{"n_experts": 40, "balance_bias": false, "num_attention_heads": 6, "vocab_size": 13693, "norm": "rmsnorm", "norm_eps": 1e-06, "positions": "rope", "init_std_o": 0.0, "init_std_up": 0.026, "lr_head": 0.00453, "batch_tokens": 32768, "doc_mask": true}
Below are experts of layer 9 (counted from 0) of a mixture-of-experts language model. Rows are named router (the router's row for the expert), down (a neuron's output weights, with its number) and show model dimensions 96-191. Each number is 128 + 24 x the weight over its row's rms, rounded and kept within 0 to 255.
After each expert's rows: a language model's description of what the expert responds to. This comes from a sample of Wikipedia text that the model never trained on.

# expert 0
router [121 153 149 135 118  88 135 144 141 148 127 106 124 120 157 141 134  97 107 154 100 139  80 117 153 143 144 152 185  94 109 134 106  99  84  99 120 135 146 162 103 158  92 120 123 108 122 132 157  71 146 114 131 135 126 148 115 182 117 176 120 118 121 172 111 117 131 140 138 159  43 124 109 124 113 138 161 141 104 130 103 121 112 146 105 137 112 107 101 163 138 154 123  98 148  87]
down0 [130 139 142  74 128 170 129 109  92 135 152 125 121 143 169 141 135  89 149 162 162 116 127  85  77  95 133 120 106 116 157 108 115 136 122 144 121 119 131 150 157  96 110 108 185 103 144 130 126 137  89 137 127 109 124 118 108 131 108 121 104 108 124  88 155 117 122 109 128 149 128 173 132 133 139 151  80 133 150 110 139 100 132 105 163 122 128 127 123 107 186 171 104 195 142 172]
down1 [137  94 186 157 128 114 186 146 107  98 135 121 112  99 135 123  84 178 147 179 128 126 142 125 125 132 158 121 134 119 150 128  95 140  92 134 169 140 103 137 115 122 128 129 155 144 108 176 173 135 118 151 161 129 142 122 139 145 158 139 131 159 149 111 133 145 112 116 108 126 150 125 131  77 163  93 100  97 139 146 138 101 137 181  89 130 164 134 120 147 117 160 168 100  94  99]
down2 [119 153  89 127 121 152 136 147 181 119  86 129 116  96 134 185 109 130 151 127 131 111 109 101 150 131 136 114 111 100 137 112 107 103 145 163 133 110  99  79 127 140 104 130 101 150 172 121 136 152 112 152 107 152 122 162 145 139 148  72 134 140 132 114 150 142  89 140  97 116 135 145 105 139 112 109 108 183 117 165 126 120 131 125 114 103 119 128 125 160 144 157 112 143 143 142]
down3 [115 107 105  70 130 160 111 162 146 141 123 156 117 115 116 138 111  95 127 132 139 160 121 143 181 144 160 130 158 101 129 163 110 142  98 121 119 117 140 146 166 195 189 124 130 173 158 128 158  93  81 121 101 126 111 129 145 146  71 140 142 141 104  85 146  93 109 110 104 138 176 154 128 130 136 140 124 101 133 133 138  78  93 163  90 157  97 190 173 128 121 175 118  99 123 106]
down4 [123 142 160 140  84 125  90  84 154  91 106 102 122 133 136 154 152 156 134 152  66 162 110 103 148 132 102 148  98 116 106  48 118 135  83  97 138 143 132 116 127 154 143 114 102  75 106 109 139 125 154 129 150 139  93 109 153  98 123 115 124 158 110 155 149 128 148 127 131 163 129 110 110 129  75 129 130 114 120 158 152 124 122 100 136 133 119 136 115 157 154 108  97  72 149 131]
down5 [112 106 131 139 115 152 133 118 161  86 125 127 111 121 108 146 142 100 128 114  97 112 135 107 113 158  92  91 108 120 128  98 104 178  97 101 147 139 105 118 194 109 108 137 104 121 113 142 111 154 151 138 114 139 108 153 154 118 158 114 143 118 132 156 145 182 152 117 113 123 122 126 152 129 107 141 130 178  73 165  89 124 111  83  96 160 104 104 100 123 104 140 152  57 104 105]
down6 [136 151 110 126 126 140 127 110 170 127 114 149 109 116 126 133 125 125 149 133 113 108 152 105 133 138 156 102 122  86 123 120 138  77 128 200 133 129 124 127 113 143 170 133 114 149 138 100 133 103 156 116 105 157 126 159 149 122 109 138 125 115 156 127  94 140 146 119 168 129 117 146  93 130 146 119  71 104 125 172 163 127 145 177 111 126 151 117 126 116 116 136 151 144 125 139]
down7 [166 106 108 125 108 106 157 134 182 158 166 118 122 147 118 172  88 154 137 135 162 112 146 126 124 151 147 127 159 131 151 125 155 164 157 137  90 127  85 128 123 180 141 145 131 109 128 116 147 129 150 150 102 125 149  89 139 124 124 119 111  92 109 117 138 112  95  79 143 160 143 167  94 124 134 131 143 112 105 152  65 125 131  97 122 131 140 125 143 101 117 139 146 192 146 163]
down8 [114 131 154 146 147  78 140 145 111 147 139 130 148 136 136 134 142 150 155 124 113 160 111  99 111 115 121  82 133 126 127 128 130 102 149 141 140 104 138 141 117  85 122 139 151 133 117 122 140 175 185 163 148 119 146  88 111 141 135 159 133  89 122 112 149 139 120 166 104 143 132 135 103 119 115 122 153 115 147 108 130 113 107 114 159 155 162 150 107 130 135 166 161 141 119 144]
down9 [120 104 106 143 104 176 113 177 116 177 133 138  82 101  82 156 158 108 137 134 100 115 146 156  98 136 155 119  89 153 124 127 103 133 118 152 121 122  99 143 139 114 112 147 123 116  67  80 150 126 115 128 100 106 156 156 153 132 124 147 123 153 141 142 160 145 155 129 157 136 121 139 154 139 122  99 142 113 118 124 110 137 126  99 140  92 127 124 112 104  98 124  87 139 126  88]
down10 [116 157 107 105 127  96 126  87 169 134 131 144 147 151 171 116  88 150 133 105 149 140 173  91 148 132 133 136 131 128 116 102  91 143 142 131 164 119 136 144 153  94 130 129 128  79 115 123 114 139 155 139 114 119 148 132  99 118 148 131  99 137 123 137 141 139 149 110 142 133 143 120  89 104 103 126 150 108 135 187 129 145 146 102 119 125 115 121 117 120 151 148 158 118 152 125]
Copulas and mid-name letters

# expert 9
router [ 90 139 158 106 134  99 136  91 119 155 142 159 119  83 168 126 100 117  95 197 122 161 115 114 129 135  94  87 148 128 112 153 101 127  65 109 136 132 165 144 132 182  92 105 127  92 157 124 137  85 108 110 145 127 145 140 145 134 120 142 145  95 124 125 124 118 134 139 136 131 109 129 129 149 113 149 128 102  96 140 136 121 112 124 153 153 126 123 128 180 143 127 144 113 134 115]
down0 [134 139  93  99 121 136 126 135  85 145 191 144 116 148 146 126 154 136 139 155 121 120 144 139 112  89  76 104 134 135 142 108 110 125 138 148 105 103 133 118  97 167 121  91  84 117 137 122 189 131 147 125 127 109 153  96 114 129 157 114 122 122 119 125 144 146 128 115 130 140 128 134 149 129 105 110 117 100 118 125 117 153  86 155 170 111 114 123 100 166 123 126 128 120  94 153]
down1 [121 114 156  93 137 108 130  92  92 104 148 124 103 153 161 127 123 114 112 186 148 105  88 123 137 118 150 116 130 115  86  94 146 166 141 137 111 159 163 137 135 117 131 160 152  99 141 142 145 106 114  91 158  88 178 143 111 183 144 158 127  71 153 171 100 121 124 126  74 166 140 131 167 181 128 152 116 105 112 110 112 121 159  82 118 122 137  98 108 104 103 174 151 184 136  72]
down2 [135 127 104 136 162 113 106 151 155 100 111 156 124 148 149 150  92 148 115 166  84 151  85 112 122 131 160 162 145 130 125  90 142 115 130 140 105 121 139  80 116 134 124 118 138 157 134 102 163 116 131 108 151 145 133 133  99 128 140 150 125  86 123 164 126 140 120 116 114 165 127 111 126  83 135 154 142 116 102 157 113 151 132 107  83 122 116 191 115 117  92 139 121 137 103  97]
down3 [120 160 120 120 129  96 160 123 120 110 134 116 166 170 119 135  87 136  91 166 105 117 123 143 127 129 101 114 152 140 130 154 101 107 142 165 137 123  97 145 138 131 110 129 135 162 131 162 143 134 109 154 139 116 145 113  89 175 151 170 112 109 164 122 140 151 164 139 132  88 109 164 130 170 118  97 128 131  94 188  98 162 137 116 130 120 113 113 143 146 130 125  84  85 125 118]
down4 [126 129 166 130 145 152 123 138 108 145 109 137 126 153 150 171 132 132 156 156 171 162 131 104 116 141 144 160 115 107 104 131 133 130 109 140 170 125 116 110 126  90 107  90 126 118 148 145 120  92  72 153 104  96 149 129 128 128 137 117  96 146 150 112 137 161 124 168 138 110 111 162 144 146 148  98 138 140 124 133 110  96 144 161 110 119 133  96 151 130 129  96 147 143 115 123]
down5 [127 117 109 164 170 159  80 131 118 125 121  91 137 135 147 163  90 127 127 142  80 125 107 130 130 116 153 112 148 112 176 145 147 139 125 164 102 115 145 137 150 184 135 107 128 118 117 150 148 116 106 159 153 155 155 106 142 152 139 176 108 129 128 146  71 132 122  82 135 108 115 109 110 135 120 135 123  91 100 150 147 128 138 144 102 108 157 165 102 154 128 139 166 135 111 134]
down6 [ 82 148 111  94 145 111  85  70 132 130  80 120 121  86  91 135 111 173 102  91 125 110 139  99 155 127 144 166 140 109 136  90 196 136 126 109  86 110 124 121 141 114 112 175 135 136 131 133 130 142 181 132 151 109 118 113  94 114 132 112 136 132 114 158 117 119  91 111 106 108 131 163 124 106 131 140 123 138 111 134 150 117 113 106 172 146 132 128 110 147 145 132 149 112 114 102]
down7 [119 124  53 104 109 131 160 105 104 103 110 104 159 152 153 133 131 155 121 105 107 102 150 122 133 108 112  99 133 128 103  80 128 159 157 110 133 112 116  81 118 124 136 133 139 113 123 158 126 104 173 143 123 143 147 122 123 155 130 161 106 130 159 109 177 166 123 137 135 138 100 119 160 163 136 121 125 115 141  96 108  88 134 123 135  98 149 145 105 133 190  84 102 102 137  77]
down8 [133 126 120 108 122 105 115 121 127 126 102 125  96 124 113 143 145 162  85 154 143 133 140 162 113 145 127  88 113 155 167 159 126 146 129 110  94 105  63 104 115 122 144 128 126 143  90  98 110 173 129 136 119 176 102 126 167 109  73 107 153 122 111 141 127 134  98 153 163 117 144 132 153  82 134 160 138 133 176 124 118 121 108 115 125 120 142 149 118  83 164  96 189 156 109 132]
down9 [119 115 145  84 156 152  92 149  89 131 161  92 118 186  71 134 126 143 147 107 127 132 196  87 119 127 154 129  88 142 155 139 138 111 116 128 116 122 150 166 120 139 115 130 119 101 169 145 168 117  95 142 128 115 182  94 105 145 132 113  92 127 116  68 122 108 124 147 102 120 130 144 123 120 100 163 111 145 135 145 129 116  96 143 109 139 125 100 109 106 155 172 113  82 153 133]
down10 [ 93 116 126 114 123  96 132 129 118 183 136  72 125  95 116 149 133 167  94 113 131  70 122 113 103 127  83 116 148 112 114 135 161 131 125  94 108 133 116 127 101 148 131  88  82  88 147 131 115 130 110 138 157  77 128 102 153 143 143 131 146 180 112 159 118  89 109 158 133 129  90 123 105 130 107 154 124 141 131 121 130 109  97 132 161 112 108 186 117 122 138 119 136 106 142 128]
Ordinal suffixes and table pipes

# expert 6
router [105 147 122 116 125 137 115 117 160 152 123 122 133  95 166 177 110  96 113 140 144 180 118  78 156 146  83 113 135 102 109 154 102 102  74  84 116 162 110 170 126 165  97  62 101 122 152 126 132 107 129 126 145 136 144 156 153 153 100 176 135 128 118  92 112 139 115 133 178 156 111 126 121 122 153 155 126 104 119 137 102 116 100 112 113 132  79 124  96 149 141 130 155  93 103 120]
down0 [130 147 155 118 184 130 110 127 140 132 119 156  98 111 134 124 112 109 178 118 140 183 106 154 142 132 124 155 141 150 163 120  90 140 131 119 138 155 136 124 102 149 145 110 122 132 173 119 167 135 128 162 126 136 157 148 145 142 132 147 134 118 123 113 138  97 112 150 120 129 177 138 135 145 124 144 137 103 134  94 110 181 123 106 143 181 109  78 139 115  71 173 154 169 111 158]
down1 [118 140 151 141 154 149 109  93 120  96 127 140 126 143  98 128 110 133 117 139 135 156 158 129 103  92 112 120 112 133 128 128  93  85 157 103 108 171 111 150 164  91  95 122 108 140 120 109 175 110 108 123 101  98 123 126 190 107 149 126 162 178 112 166 110 134 176 121  89 148 142 104  97 135 152 146  90 144  90 130 121 121 129 116 163 153 138 124 138  97 150 118 101 145  93 161]
down2 [ 98 137 167 129 131 120 130 123 113 169 149 131 138  94  85 129 181 143 125 127 130 131 119 137 179 154 135 118 185 119 122 151  95 122 133 117 145 177 158  86 111 144 111  74 119 161 108 102  80 147 110 159 133 137 146 142 123  84  95 156 169 139 148 137 136  98 144 154 154 123 120 108 105 162 121 153  98 121 134 127 163 120 141 138 141 133 149 143 147 140 162 121  90  86  84  74]
down3 [119  97 136  83 132 140 153 134 154 117 156 110 116 120 113 175 123 142 123 143 115 151 127 151 145 166 131 134 145 109 161 116 138 146 102 114 168 110  64 122 149 118 106  59 148 172 119 110 133  58 130 122 121 167 146 121 113 136 145 117 124 135 140 130 146 158 126  97 172 119 124  90 129 106 163 126 115 120 140 142 107 135 130 187 100 134 106 175 140 135 115 172 130 106 128 152]
down4 [151 145  86 144 149 134 135 159 121 151 118 140 101 112 128 132 132 125 140 146 131 145 132 129 122 129 135 152  98 134 157 136 140 118 130 162 102 110  95 118 125 133 101 129  99 122 142 119 148 137 170 134 111 126 162 134 114  73 166 133 135 162 127 145  88  97 142 116 136 149 102 130 141 122 170 138 128 139  89 117 112 148 125 134 115 116 148 145 144  84 149 102 141 141  62 175]
down5 [100  99 160 120 107 192 114 169 169 111 121 112 139 119 145 100 145 150  96 113 102 123 110  85  96 167 143 126 108  86 171 122 144 133  78 132 114 117 126 129 123 158 157 165 159 113  95 119 124 160  80 150 149 124  84 172 146 113 151  99 127 146 120 176 133 138 131 123 129  98 165 130 117 152  65 156 140 122 126  75 161 115 121 133 153 164  94 103 168 159 137  82 116  68 112 122]
down6 [172 132 107 154 132 156 116 100 132 154 137 149 108 126  97 131 131 120 163 142 121 128 115 102  99 138 102 122 127 107  88 115 157 147  96 110 103 147 123 126 106  81  96 157 145 100  99 133 145 116 137 158 170 137 223 138 146  94 127 159 123 128 138 128 130 109 114 116 157 143 110 132 166 120 155 118 134 133  94  62 135 135 100  96 101 140  95 134 136 172 150 117 131 141 111  93]
down7 [143 162  80 116 137 175 147 122 140 137 112 159 146 121 109 116 192 139 150  76 117  95 122 109 135 126 132 144 124 140 129 130 162  92 148 175 118 130 130 110 151 140 112 120 129  99 158 126 122 115 107 159  73 158 143 139 174 139 157 145 126 110 167 103 125 210 132 131 132 140  95 102  95 138  97 115 138 112 117 129 128 129 122 112 162 102 137 104 106 124 111  84 126  58 118 114]
down8 [118 125 115 132 160  85 156 148 133 143 139  96 120 124 132 156 102 148 114 128 132 134 165  61 120 103 158 157 105  82 162 111 158 118 117 121 105 151 133  99 128 134 139 121  97 110 126 144 174 126 109 118 142 137 129 133 161 141 172 131 195 124 126 130  66  85 109 164 138 141 145  96  93 153 102 170 147 106  93 161 118 153 134  82 167 155 107 157 108 157 112 134 136 162 115 137]
down9 [130  86 155  81 129  95 154  88 125 165 128 119 124 121 109 132 108 101 124 158 123  90 169 139 137 103 149 133 144 117 141 147 156  82  95 132 142  89  93 147 106 108 119  74 147 137 169 113  86 168 111 118 121 115  59 100 134 141 123 143 144 178 122  93 104 149 112 127 110 129 106 120 132 116 141 135 105 155 131  87 116 107 143 143 188 115 152 144  99 127 147 110 141  71 140  86]
down10 [124  91 151 103 122 100 168 159 133 157  93 119 124  91 118 143 113 190 103 110 125 129  88  95 102 121 142 149 107 130 108 120 102  74 101 105 139  90 134  95 144 152 108 111 132 188 106 120 101 112 130 149 110 129 116 135 110 102 121 140 135 101 145 147 150  80  85 124 133 132 110 110 126 155 131 141 140 103 134 113  90 169 144 137 131 114 129  91 166 156 145 135 140 138 101 127]
Mid-word suffix pieces

# expert 29
router [141 126 137 116 116 118 144  71 119 131 167 147 107 116 176 156 131 106 123 145 103 135 115  85 117 131 129 118 128 121 135 142 119 108 111  91 138 156 157 170 117 137 131  96 111 112 161 153 177 109 132  98 134 107 140 158 116 152 146 145 136 110 113  83 132 152 135 163 144 141 129 168  91 137 127 129 141  76  98 155 146 117 104 115 137 147 108  91 121 142 152 151 157 102 103 114]
down0 [111 126  96 130 136 113 147 116 177 151 146 178 147 128 103 125 123 136 130 153 112 139  94 128 149 152 143 146 146 201 111 121 110 136 172 101 112 143 146  86 139  86 155 130 148 124 171 147 159 116 147 131 110 144 113 137 151  81 133 122 181 103 149 151  95 145 129 105 120 107 222 133 144 138 132 152 118 133 175 137 132 148 140 123 108 142 163 151 147 106 138 153 147 162  98 148]
down1 [214 100 114 131  87 100 148 119 125 136  77 118 122 114 168 136 131 128 133 129  96 135 177 117 111 138 135  99  94 116  99  78 132 139 132 120 162 107 145 111 191 140 135 137 128 138  65 109 130 120  83 104 137 165 176 132  90 170 126 118 106 139 128 146 105 153 120 131 127 162 106 106  77 134 115 148 142 152  95 124 161  66 170 124 140  79 129 138  90 159 154 148  88 117 160 121]
down2 [143 147 112 160 101  63 141  88 143 131  96 138 155  93 113 133 168 111 147 168 133 147 147 132 135 134 121 115 115 181 133 121 121 131  69 152 140 138  89 136 121 103 163 108 162 156 144 113 146 148 132 160 110 117 142 165 121 122 107 127 122 165 100 164 112 157 162 114 150 158  94 134 125 145 131 117 112 126 113 135  88 124 161 123 153 155 137 108 127 147  97 168 103 134 149 126]
down3 [135 119 133 146 136  88 142 103 158 123  87 121 129 123 108 181 118 118 125 120 136 119 118 179  90 137 153  85 147 132 159 169 136 137 102 150 131 133 121 111 123 116 149  68 165 151 136 145 126 152 130 118 120 104 128 135 132 136 162 123 142 145 103 136 132  86 154 121 175 133  37 118 146 130 159 128 118 115 123 112  99 102 118 135 120 110 163 128 114 133 126 145 138 114 138 106]
down4 [114 154 114 133 151 155 136 157 154 124 115 111 137  75  91  99 140 110 107 163 200 167 122 132 153  96 134 140 134 163 115 144 151 119 123 154 144 101 119 117 147 129 151 139 166 133 142 171 111 149 143 121 143 115 173 153 145 140 100 156 128 125 114 135 122 124 112 163 117 141 146 133 115 127 159 143 145 113 133 118  77 152 118 125 121 174 113 120 130 104 118 146 134 147 130 127]
down5 [103 127 143 114 166 159 126 160 142 121 149 131 103 132 133 152 114  69  77 145 126 155 144 114 126 109  87 140 163  97 151 105 105 156 134 143 146 131 120 120 102 149  96 157 135 132 143 102 131 120  98 131  96 124 114 158 160 138  90 173 101 105 115 125 147 123 125 138 131 152 168 116 103 136 125 104 128 138 128 134 114 123 121 129 116 126  95 124  87 172 139 161 130 186  92 110]
down6 [145 119 146 131 125 132 173 162 157 143 128 137 112 173 106 150 146 143 138 140  77 134 129 148 132 162 141 162  93 138 164 116 151 134 122 108  83 144  44 144 171 121 126 130 164 143 151 149  99 168 163  89  65 137 186 142 123 130 153 145 119 137 132 132 123  78 131  98 119  84 130 159  97 164 137 121 131  83 143 151 128 143 116 152 106 152 139 158 168 111 153 118 127 137 112 138]
down7 [ 89 164 138 141 111 106 167 163 135 132 102 118 159 114 143  75 121 123 115 109 128 141 150 191 107 132 106 152  69 136 113 171 143 122 116 140 174 133 110 169 102 142 127 154 164 116 122  97 146 128  88 120 144 121 130 163  96 104 111 118 118 155  85 148  84 129 124 115 146 137 182 119 132 150 127 137 149 118 101 123 118  83 110 159 155 114 128 143 122  80  83 116  97 114 119 130]
down8 [140  84 140 100 121 113 117 117 160 152 104 125 154 166 126 120 132 152 145 114 118 169 159 186 117 133 104 155 105 132 157 104 146 150 123 153 115 132  84 140 151 132 113 130 159 137 163 147 135 127 143 119 116 159 105 180  90 108 109 144 163 153 109 144 141 113 112 124 111 115 107 123 101 183 157  99 116 109 109 107  82 131 137 160 107  94 114 127 139 134 136 115 141  96 171  84]
down9 [142 145 123 205  90 160 147 110 122 139 151 110 140 132 112  84 115 107 124 122 159 152 135 110 107 188 160 162 165 127 105 119 112 125 110 114  84 111 101 127 120 135 115 132 171 109 165 103 116 168 154  82 101 136 174 104 135 156 139 131 122  99 105 109 135 152 155 122 104 162 175 125  81 144 105 152 130  92 136 146 145 141 103 124 156 167 128 145  98  99 123 121 137 146 116 130]
down10 [129 134 193 101 106 109 143 160 132 151 147 150 135 125 141 133 164 138  99  77 136 123 103  68  95 107  41 129 146  76 128 140 148 134 113 153 164 137 100 138 146 155 120 196  93 116 100 124 141 137 102 121 127 128 149 118 122 140 136 102 150 136 117 139  90 128 107 113 104 113 122 150 139 111 122 136 120 113 121 154  87 109 162 113 122 142  98 116 123 153 114 123 145 108 156 148]
Copula and auxiliary verbs

# expert 38
router [110 134 153 112  98 105 133 103 128 117 160 119 113  99 123 138 123 114 116 123 132 151 128 114 163 133 125 112 160 109 110 119 110 138 104 144 157 123 131 106 127 116 117  97 111  98 162  95 129  86 129  69 109 116 136 147 153 138  84 139 142 102 151  77 109  94 116 130 155 172 109 137 152 119 112 121 162  78 118 136  87  99  95 105 120 142 112 123  89 135 118 134 159 110  85 137]
down0 [148 108 117 168 148 130  63 154 155  98 121 150 118 120 136 135 124 155  72 156 127 122 121 154 109 157 135 126 124 157 149 136 117 148 159 145  90 114  98 110 183 118  87  85 124 117 119 106 148 120  69 115 138 133 128 105 137  90 101  86 136 120 138 116  94 118 115  95 133 164 108 122 138 118 132 121 113  96  79 161 115 128  99 120 129 135  80 103 142 146 119 125 139 131  48 174]
down1 [147 170 169 108 135 143 127 135 144 133 111 181 144 129 143 156 171 164 129 133 128 108 124 132  76 148 107  96 114 105 111 147 146 119 132 117 132  96 155 130 175  80 109 106 124  95 124 124  89 121  99 115 110 106  83 156 134 119 112 103 130 134 131 155 126  98  95 158 129 143 152 125 112 108 151 135 118 105 130 147 145 148 117 131 104 136 130 191 111 112  80 105 163 120 146 121]
down2 [124 103 144 161  92  95 104 163 136 107 157 121 123 131 116 139 130  99 114  99 114 160 161 149 132 142 100 155 130 109 129 105 100 169 108 134 118 130 156  89 138 135  81 121 123 110  93 105 101 123  94 134 130 116 101 143 104 117 131 120 117 152 128 135 109 121 149 145 114 148 124 100 105 161 112 106 155 124 102 144 131 119 167 166 138 141 136 119 130 130 105 133 160 153 103 110]
down3 [150 135 149 128 105 135 107  83 129 144 162  99  97 123 132  78 111 130 136 119 131 108 144 151 135 120 143 127 134 109 153  86 132 111 153 119 139 117 144 103 130 145 115 112 116  95 194 120 151  79 129 121 138 110 110 122 118 170 131 144 126 112 139  82 114  94 117 121 120 110 111 126 124 142 139 126 157 131 112 121 110 128  99 103 130 115 141  86  94 132  98 151 135 121 149 118]
down4 [111 140 131 132 131 113 140 125 133 118 119 122 133 120 151 130 106 131  79 137 150 131 150  80 130 128 141 141 156 133 104 134 130 126  76  63 146 128 168 118 100 149 102 164 131 139 100 118 145 135 140 112 161 137 121 142 122 165  70 123 108 133 112 101 109 108 118 111 138 153 165 147 123 166 127 107 149 101 126 130 137 111 123  93 123 142 129 102 106 133 152 157 152 126 138 108]
down5 [125 150 164 107 167 128 101 180 155 146 110  79  95 143 136 158 131 137 122 130 128 109 140 139 127 128 136  96 122 160 108 166 166 192 149 150  89 115 113 132 127 156 109 160 112 112 141 178 153 169 114  92 123 125 149 137 104 160 122 107 106  91 167 114 116 138 170 106 142 147 115 142 157 145 144 108 118 137 139 108 140  95 116 142 112 121 148 161 114 102 111 126 164 142 145 138]
down6 [123 131 111 139 146 135 144 146 137 144 125  97 112 125 105 122 144 174 158 140  84 131 143 141 144 116 133 155 130 109 116 117 158 147 136 128 148 100 127 126  98 129 144 136 150 143 107 108  96  96 127 141 146 160 128 142 111 151 131 130 132  79 182 105 161  83 143  72 138 105  77 125 132 113  98 134 114 121 156 155  85 138 134 120 128 147 103  99 168 168 122 126 139 105 177 170]
down7 [130 137 132  86 105 168 148 105 139  76 133 130 178 114 143  53 158 145 142 124 130 117 138 144 114 158  98 149 113 151 111 160  82 131 154 163 135  97 132 122 147 139  98 129 152 114 124 134  85 126 101 103  92 105 129 149 156  91 102  98 120 128 118 152 129 124 140 114 150 166 115 102  91 115  84  98 162 105 161 144 109 132 107  93 141 104 137 121 148 138 118  77 109 115 137  81]
down8 [137  79 152 132 131 155 148 135 141 133 118 115 127 119 128 117 120  97 160 138 125  99 175 125  87 127 112 114 116 123 145 179 144 132 155 120  95 137  80 128 135 132 116 165 132  98 164 108 105 124 102 125 134 122 141 121 167 103 142 146 187 124 129 129 138 163 175 102 135 127 132 127  86 123 124 108 149 133 113 148 118 106 114 114 118 132 118 103 104 132 141  80  95 115 120 110]
down9 [105 168 124 151 143 120 111 144  90 117 112 108 124 101 112 143 121  86 116 116 138  81  90 117 145 169 108 164 129 113  82 105 165 136 162 155 192 124 118 139 119 132 136  91 161  98 130 113 150 107 118 116 128 131 121  92 148 148 122 108  95 135 130 108 125 178  90 118 167 107 141 111 161 181 175 116 139 142 130 146 148 119 145 190 113 119 150 107  95 123 107 133 121 169 143  71]
down10 [143 132  97 136 153  78 159 119 130 108 128  61 161 143 129 127 120 157 133 130 131  95 118 113  89 179 118 118 138 146 141 162 148 123 142 152 123 147 165 141 116 140 133 122 170 115 122 150 110 160  99 103 116 141 111 128 149 149 118 170 112  88 119 169 123 138 110 126 110 141 116 159 164 147 122 124 176 153 131 124 147 129 113 148 137 149 113 160 140 120 111 107 128 132 119 126]
Inner pieces of names

# expert 7
router [ 72 152 148  85 118  97 121 106 141 130 119 120 128 118 142 161 127  79  94 149 134 160 108  97 134 151 101 137 172 134 144 121 135 130 121  96 112 121 120 150 160 113 136 112 143 131 172 159 124  81 138 136 170 100 120 128 149 102 135 152 147 144  93 117  90 143 176 146 174 127  85 125 145 113 140 142 119  86  93 152 143 108 136 117 125 127  95 126 147 134 139 127 174 165  76 132]
down0 [116  84 158 105 124 161 145  88 115 140 129 122 138 111 128 149 126 132 164 141 142 180 117  86 158 161 136 152 104 131 167  74  95 176 109 128 146 168 140 163 146 108  58 114 122 139 154 180 114 100 152 144 148 140 157 128 124 133  75 159 110 147 140 162  89  83 124 159 160 140 111  97 146 136 112 149 111 125 125 110 137 116 123 161 149 143 149 150  90  74 128 145 143  95  84 115]
down1 [128  97 150 108 136  78 109 116 105  97  91 153 138  72 124 128 138 161  99 152 111 140 110 166 128 103 103 148 151  75  80  97  98 121 115 117 137 133 147 145 140 157 131 118 155 119 109 109  72 137 116 173 112 140 131 155 133 177 145 169  96 125 138 137 133 123 150 131 118 121  86  73 156  99 142 142 108 153 151 111 125 111 129 123 165 149 139  91 116 161 116 139 126 136 107 131]
down2 [126 137 106 141 135  85 135 136 125 149 174  90 129 114 119  99 119 131 138 142 144 102 113 136 143 111 143 118  96 140 151 109 135 125 157 127 146 117 136 104 127 138 116 134 157 178 102  89 153 143 131 142 120 105 146  75  99 174 101 133 122 150  85 114 107 125 166 160  89  99  95 127  91  68 175 113  88 141 129 107 137 151 110 165 141 156 101 131 108 101 116 133 126 117 128 140]
down3 [127 126 134 194 135 129 103 136  96 103 111 115 147 138 117  90  93 202 116 120 123 111 129 132 137  77  89 152 113 108 102 184 117 148  84 115 129 138 112 166 121 109 119 142 145 129  92 125 157 132 155 130 115 130 125 121 116 149 104 163  89 150 132 113  67 140 138 139 134 139 144 100 139 130 141  79  81 100 135 125 127 117 113 147 151 121 142 148 139 132  95 125 123 126 100 119]
down4 [ 95  99 159 119 153 186 126  95 176 135 117 132 123  99 155 109 106 102 121  97 140 146 175 117 130 143 169 167 160  81 116 127 131  73 119 118 146 154 136 160 168 134  78 136 153 137 119 152  97 175 140  68 120 113 192  86  95 126 104 157 159 151 105 121 155 149 117 110 114 158 121 122 135 111 119 174  98 129 109 117 100 161 127  96  83 118 144 131 102 166 191 137  97 126 141 130]
down5 [138 165  91 109 137 105 162 151 138 122 175  96 134 160 162 164 104 115 131 108 127 150 118 129 105 121 148 121 102 143 140 136 168  77 136  97 144 127 181  95 141 160 185 159 154 178 120 123 153 107 137 164  98 112 143 152 129  91 157 116 111 116  67 106 156 130 140 151 119 122 148 186 126 102 120 129 130 124  88 111 138 102 133 129 114 129 133 124 128 139 157 146 102 118 127 119]
down6 [155 139 124 132 104 164 145 151  97 107 141 133 153 161 140 121 124  77 133  68 122 127 183 149 103 127 156 114  80 177 140 196 146 152 135 159 127 130 140 148 156 139 103 141 119 127 108 162 125  99 160 141 123 131 125  99 105 117 132 171 104 107 119 147 101 155 100  90 105 133 109 173 127 119  95 132 185 124 112  86 117 119 127 138 145 122 127 168 149 113 150 106 142  93  93 144]
down7 [178 138 182 178 120 151 105 118 130 122 136 133 123 125 134 145 136 109 127 113 148  62 153 109 131 133 144 143 150 123 100 126  97 137 131 109 154 140 166 107 124 140 148  98 154 108 140 121 175 101 116 125 115 129  97 142 123 111 103 102 118 110 125 149 118  99 121 137 115 170 159 166  56  83 194 161 113  99 135 142 152 179 142 145 146 124 119 120  83 109 111 164 160 177 120 133]
down8 [134 134 153 108 111 140 132 153 139 125 117  98 121  78 147 182 135 129 109 150 152 175 158 115 163 149 145  96 129 152 104 168 122 112 114  88  93  78 141 111 135 130 142 125  96 186 145 137 121 146  46  99 149 128 131  94 134 122 145 156 133 136 127 156 148 146 119 149 114 136 158 154 169 143 128 127 177  99 112 135 122 145 110  86 103 182 136 113 123 104 132 160 115 137 109  93]
down9 [102 132 121 151 122 104 104 118 122 102 108  78 128 138 112 202 156  98 143 128 142 123  68 150 152 118 136  85 140 134 140 143 113 117 144 168 119 143 135  89 139 149 127 170 142 116  91 109 148 141 123 137 123 111 118 156 163 152 140 122 116  81 132 123 145  73 120 144 101 118 152 115  94 154 139 153 167 133  96 125 135 170 112 130 114 172 130 122 119 116  92  95 155 121 130 116]
down10 [118 103 127  92 140 152 135  81 122 125 128  96  92 143 182  95 129 162 116 114 145 154 120 171 148 119 108  92 158 126 153 132 109 123 108 140 196 112 156 132 108 109 112 100 106 100 176 119 136 111 118 145 100 156 156 108  82 174 163 210 127 134 120 133 133 149 182 129 126 113 119 132 126 156 108 133 115 134  90 121 108 107 127 154 144 133 141  89 144 134 140 137 106  61 139 118]
Digits in table rows